config.yaml
n_layer: 10
d_model: 96
n_experts: 64
experts_per_token: 4
d_expert: 64
d_shared_expert: 64
activation: "tanh_gelu"
moe_layers: [1, 2, 3, 4, 5, 6, 7, 8, 9]
router_score: "sigmoid"
normalize_top_k: true
routed_scale: 1.0
balance_loss: 0.00223
balance_bias: false
init_std_router: 0.00846
lr_router: 0.00128
n_head: 4
n_kv_head: 4
head_dim: 32
vocab_size: 1024
norm: "layernorm"
norm_place: "pre"
norm_eps: 1e-05
positions: "learned"
qk_norm: false
attn_scale: 0.177
tie_embeddings: false
parallel_block: false
init: "normal"
init_std_qkv: 0.051
init_std_o: 0.051
init_std_up: 0.051
init_std_down: 0.051
optimizer: "muon_variant"
lr: 0.00653
lr_mult_o: 3.0
lr_mult_down: 0.7
beta1: 0.93
lr_head: 0.00711
warmup_steps: 200
schedule: "wsd"
decay_fraction: 0.703
decay_shape: "linear"
final_lr_fraction: 0.0
batch_tokens: 32768
seq_len: 256
doc_mask: true
train_tokens: 242700000
steps: 7407
dataset: "wikipedia_en"
Below are experts of layer 6 (counted from 0) of a mixture-of-experts language model. Rows are named router (the router's row for the expert), up (a neuron's input weights, with its number) and show model dimensions 0-95. Each number is 128 + 32 x the weight over its row's rms, rounded and kept within 0 to 255.
After each expert's rows: "gets" lists some tokens that make up at least twice as much of what it gets as of all text; "comes after" lists some tokens at least twice as common just before its tokens as in all text. This comes from a sample of Wikipedia text that the model never trained on. Tokens count by the router's weight.

# expert 45
router [135 147 152 176 107 137 104 177 107 190 114  59  72 138 121 136 167 125  94 106 137 111 151 107 167 198 124 131 112 140  99 129  73 113 102 179 142 150  67 108 138 149 133  89  54 139 115 109 151 109 180  77 120 106 146 123 146 154  67 173 172 155 155  48 139 143 169 103 108 130 150 117 105 107 121 114 106 162 101 113 116 100 160 185 127  84 117 152 181 124 167 127 167 166 103 118]
up0 [ 92 128  92 123 145 120  64 113  84 159 120 105 115 113 100 106 175 163  75 164 149  72 141 145 167  94 162 108 131 153 123 173 116  86 132 112 169 102 174 133 131  79 155 156 144  71  93 103 130 128 125 149 134 149  90 115 128 118 160 155  46 111 169 126 163 151  88  54  90 140 154 159 161 108 139 134 132 183 117  64 118  75 155  94 131 148 126 150  89 112 120 218  91 129 146 111]
gets: " |", "n", "nd", ";", "ond", "l"
comes after: " H", " J", " L", " G", " Al", " A"

# expert 27
router [112  70 153 145 100 165  94 142 117 140 134  99 144 198 141  95 138  86 104  59 112 120 169  99 135 133  71 143 106 141  95 121 130 149 167 172 144  98 121 134 115 192  96 117 108 149 137 180 117 130 168  77 158 115  90 158 124 147 180 179 130 123 198 126 113 138 156 110 164 194 172  76 115 134 103  92 102 124 117  92  67 149 148 185 119 103  99 114 132  99  98 171 125 188  79 127]
up0 [200 110  58 155 169 113 132  98 153 167 112 132 118 154 147 112 147 121 139 126 141 137 149  89  84 136  90  94  78 131  69 171 164 110 134 176 121 192 184 182 182 135 144 139 120 130 167  83  90 151 151  79 125 185 124 143 160 131 115 121 106 124 136 148 125 107 164 178 155 159 122 115 196 105 125 130  80 120  90 122 122 128 134  90 181  70  87 187 115 127 119 103  79 104 158 160]
gets: " the", " a", " of", "'s", " The", " in"
comes after: " of", " the", " in", " on", " to", "ing"

# expert 49
router [117  68 143 195 101 124 129 178 115 139 116 125 105 141 168 107 160  90  63  93 159 140 129  64 168 111  92 156 123 115 126 118 101 146 168 186 164  88  85 146 108 143 155 104  55 138 140 144 105 131 141 141 137 108  90 221 136 128 120 201 101 122 130 151 114 133 141 105 156 189 143  60 125 138 110  97 125 144 111 115 100 156 161 172 113 154  70 113 100 128 123 155 175 175 154 103]
up0 [159 140 117 161 144  85  85 160 151 173 129  92 148 122 133 103 130 152 141  67 121  82 174 149 134 106 116 176 168 132 134  81 151 112 155  93 165  87 124 174  91 107 108 104 176 124  45 140 137 150 114 169  96 133 108  97  93 136 103 124  90 151  81 172 137 150  95  85 101 149 172 110 108 116  96 152  71  75 187 114 148 154  66 107 174 216 108 136 140 150 105 127  92 128 138 134]
gets: " the", " a", " The", " that", " his", " an"
comes after: " of", " in", ",", " and", " at", "ed"

# expert 23
router [120 118 155 176  74 122  56 154  87 195 161 171 110 126 112 129 146  98 101  55 132 139 150  69 167 216  80 136 166 138  96 121 164 140 150 100 132  96 163 146 137 135  85  98 128 101 156 139 142  91 145 102 166  76 121 132 105 145  92 167 126 111 183 106 186 116 152 106 160 151 127 170  90 131 163 103 112 163 111 108 127 113  95 146 110  94  89 147 141 116 140  97 146 200  89 125]
up1 [162  72 126  82 150 178 129 149 153 119 188 123 117 116 107  72 156 108 117 176 168 108 129 118 100 126 132 139  72 152 131 115 134  88 110 115 116 171 172 126  86 137  62  97 140 139 115  86 111 100 160  94 106 118 160  90  70 132  96 124 129  81 110 161 108 146 106 154 173 134 131 152 122 174 181 141 103 110 124  93 141 119 102 105 119  90 147 168 136 213 245 165 120 126 137 111]
gets: " |", "-", ":", ";", "el", "|"
comes after: "\n", "-", ")\n", " |", " —", " |\n"

# expert 63
router [136 105 125 165  39 139  77 132 143 163 122 111  98 127 149 146 156 110 106 113 140 104 183  43 152 173 124 166 145 127  99 119 178  95 153 145 214  96 127 130  68 153 129  94 109 126  82 114 152 127 152  97 111  86 151 181  97 165 117 144 109 162 144 135 144  65 182  86 155 139 144 149  65 123  92 119 149 164 129  95 139  95 158 152 123 169  86 121 161 103 140 144 144 146  69 133]
up1 [118 112 169 150  96 142 125 148 133 137 102 137  26 174 126 153 157 117 118 134  47 136 121 161 139 108 182 167 107  69 162 134 147  82 186  96 141 188 101  84 129 101 124 155 113 134 135 142 124 109 103  86 110 123 103 101 106  94 140 155 132 117 196 107 104 100 169 145  87 206 136 154 120 162 120 163 132 194 133 114 139 120 105 164  98 175 155 143 155 141  78  90 188 131 117 119]
gets: "0", "2", "1", "3", "4", "9"
comes after: " ", "1", "2", ".", "3", "4"

# expert 12
router [ 79 128 151 164  82 114  87 127  76 130 139  83 101 139 112 105 148 127 129  88 132  61 153  50 172 224 117 156 175 153 106 122 142 140 113 160 185  82  86 116 125 154 106 106  96 139  69 139 140 147 118 132 140  73 170 190 126 165 101 146 137 139 117 140 131  97 117 114 174 138 167 131  91 144 117 124 149 139 144 116 144 119 148 140  76 149  86 163 134 112 182 151 123 208  82 107]
up0 [114 158 171 160  94 149 162 128  99  93 139 144 112 154 132  99 161 167 129 130 140 162  91  70 136 122 161 123 109  93 107 167 100 134 166 217 119 104 148  88 171  91 103 117 117 163 141 143 175  50 152 160  88  86 185 138 175 134 165 156 141 116 102  76  82 111 109 140 177 146 134 148  84  57 110 145 166 138 110 132  95 105 163  97 141 121  54 154 121  82 116 146 123  82 119 110]
gets: " ", "1", " |", " |\n", "2", "0"
comes after: " |", " ", ";", "1", "3", "4"

# expert 14
router [156 156 152 115 111 155  95 170 101 123 133  91  85 131 136 104 135 115  75  90 172 112 167 106 151 155  64  91 123 180  84 151 132 190 126 138 160 133 120 167  96 127 157 120 152 125 116 139  83 144 128  90 113  84 197 214 122 158 163 126 115 131 115 154 144  87 184  99 101 210 161 117  89 128 131 125 140 114  69  62 102  88 173 152 120 108 112  82 133 139 165 142 111 139  78 126]
up0 [138 208 152 107 134 180  61 119  88 130 141 144 102 120 202  79 122 114 144 175 156 111 141 134 130 116 109 115 150 135  59 113 125 154  84 166 113 161 123 140 131 133 147 186 112 110 130 131  98  50  96 125 141  80  59  92 193 119 126  86 127 107 130 146 106  83 108  87 123 136 197  97 158  79  92  76 131  85 118 128  88 124 134  92 161 116 115 142 109 172 130 168 153 151 131 118]
gets: "\"", "es", "%", "s", "ers", "k"
comes after: "u", ".", "4", "5", "3", "6"

# expert 29
router [ 87  95 157 122 126 143  69 159 127 156 143 114 119 121 148  96 159 122 118 131 169 106 115  93 121 150 147 124 169 180  88 119  98  80 133 140 170 108 146 151  87 136  80 132 121 170  66 104 189 129 170 113 142 142 151 149 126 178  87 123 167 118 138  70 224  78 143 135 161 121 179 171  96 112  93  85  83 150 106 118  96 110 132 197  92  98  74 108 165 119 116 136 188 140 154 120]
up0 [128  80 123 106 133 139 173 126 149 141 117 127  78  67 152 155 162 142 101 157  95  81 204 104 129 109 149 100  90 140 118  94 168  74 130 178 110  90 169 152 110 181  86 111 189 167 101 148 138 145 116 119 133 117 174 108 140  66 153 105  78 149 135 116 153 109 111  81 113 151 133 131 133 102  90 166 100 201 136 164 142 161 106 174 156 149 148 203 133 113  82 116  88 146 114 184]
gets: "in", "an", "ol", "il", "it", "p"
comes after: " P", " C", " M", " A", " Ch", " E"

# expert 6
router [112 154 136 113  88 146  32 161 135 118 144 116  88 122 127 104 112  64 122 108 134 107 112  81 119 205 101 172 188 191  97 120  90 105 162 128 168  82 133 152 118 132 140  93 129 101 106 132 159 128 145 119 106  87 143 174 134 129 143 142 120 180 135 103 156 144 151 120 151 156 142 112  87 132  47 117  69 116  99  88 108  85 143 161 132 112 143 158 187 171 155 114 189 180  95 149]
up0 [136 180 168 136 149  99  91 150 150 111 130 133 112 154 182 139 105 123 174 109 109 156 121 139 123 120 110 151  93 135  73 143 123 109 122  88 140  83  73  46 159 107  94  86 113 190 104 142 124 128 157 158  91 123 149 114 139 193 117 201 157 137  96  85 175 145 111 101 162  98 228 130 105 151 144 136  97 158  78 146  93  86 114 111 154  77 142 117 117  90 174  95 129  83 132 118]
gets: " ", "2", "3", "1", "4", "6"
comes after: "|", " ", " D", " d", " P", "\n"

# expert 47
router [132 142 146 169  60 114 137 126 107 187 130  82  94 164 149 124 149 116 101  83 162  71 140 103 170 196 154 127 148 117  99 108 173 114 117 134 189 132  99 114 163 136 119  88 130 123 131 117 119 163 123  84 136 116 112 160 134 155 108 150 112 153 169 100 213  94  94  71 150 166 141 119 117 130  70  96  75 220 132  61 152  76 138 133 131 115  71 156 121 146 166 141 130 138 135 118]
up0 [144 101 110 132  94 133  98 156 200 156 132 149 105 184 122 177 109  93 134  21  81 129 111 112 137 113 117  82 169 131 109 120 156 107  98 119 158 118  69 102 162 112 104 147 186 150 175 122 155 141 134 141 155 122 156 104  92  92 103 119 140  77  75 120 105 117 114 145 210  94 135 144 117  94 132 140 124 190 130 136  74  82  92 164 151 104 152 147  64 152 160 136 168 100 115 114]
gets: "l", "r", " ", "b", "ar", "h"
comes after: " m", " |", " v", " (", "0", "5"

# expert 39
router [115 113 103 130 107 140 144 191 126 188 122 117 100 102 169 102 125 150  97 111 179 128 170 118 197 184 120 131 132 151 118 111  85  99 102 161 128 110  90 177  90 164 111  97 121 137 130  89 107  60 109  65 129 127 188 142  98 167 129 137 176 139 103 116 178 125  99 117 155 163 180  92 114 125 157  50 146 143 144  63  95 128 124 196  93 135  96  79 120 132 177 135 133 153 100 103]
up0 [139 107  98  97 104 135 131 130 148 143  79 157 120 162 171 164  89  92 129 103 150 172 179 142 108  99 144 181 123  90 102 115 123  99 132 204 116 131  63 103  99 171 101 105 107 186  78 109 143  92 110  65 130 162 171 175 108 153 137 115 135 140 137 145 113 151 141 111 128 116 110 152 167 158  68 113 147 161 166 156  99 144  81  93 147 100 123 125 178 100 141 220  81 123 174  81]
gets: "ad", "ak", "iv", "u", "av", "at"
comes after: " g", " le", " h", "re", " G", " w"

# expert 31
router [ 94 149 162 160 138 112 110 142 106 108 128 113 116 154 183  78 110 111 113  91 175 129 178 100 163 113  78  60 175 143  76 142 131 119 114 143 175 145 162 139 121 201 161  52 107 153 136 128 127 127  86  92 129  59 155 160  93 194 160 148 119 163 136 112 189  94 124  79 130 167 128 140  56 123 118 127 120 171  99  99 104  89 154 173 122 127  91 118 167 137 156 118 162 147 145 140]
up0 [ 99 147 106 170 131 175  77 104  92 145 100 164  92  96 163 182 108  85 128 159 168 119 176  39 104  84 154 123 120 110  96 104  70 160 170 170 150 140 112  98 117 128 120 144 124 136 156 168 198 149 207 139 183 164 114 179 108 116 148  91  95 137 110 179 115  67 144  89 116 117 121 201 130 122 137 142 141 133 101 152  81 134 123 102 118 127 153 153 101 133  97 101 131 121 120 164]
gets: " |", "0", "7", "8", "6", "5"
comes after: "0", "9", "1", "8", "7", "2"

# expert 34
router [149 177 157 121  94 158  76 115 154 151  93 114 100  99 149 100 158 111 154  93 121 102 164  77 130 164  83 133 162 134  26 169 155 126 168 160 186 142 113 154 108 158 146 111  99 150 117 143 136  86 133  71 168  72 112 107 104 161 161 138 105 143 143 106 146  97 165 140 158 114 154 118  77 137 113 122  77 147 116 107 136  73  93 181  67 170 125 136 138 108 181 189 153 140  87 136]
up1 [116 131 141 103 146  99 115 124 132 134 125  82 119 164 115 161  64 145 141 133 155 138 116  95 154 141 131 193 118 137  94 168 145 155 138 157 133 175 154  93 145  45 106  71 156 188 124 116 113  79 133 123 158 149 138 112 120 144 104  96 152 140 148 106 112 142 164  65 119 146 122 128  83 123  88 126 130 138 109 102  78  93  69 190 128  84 139 123 159  96 154  33 170 128  80 213]
gets: ".", ":", ",", "-", " |", ";"
comes after: "\n", "s", " |\n", ")", "3", "\""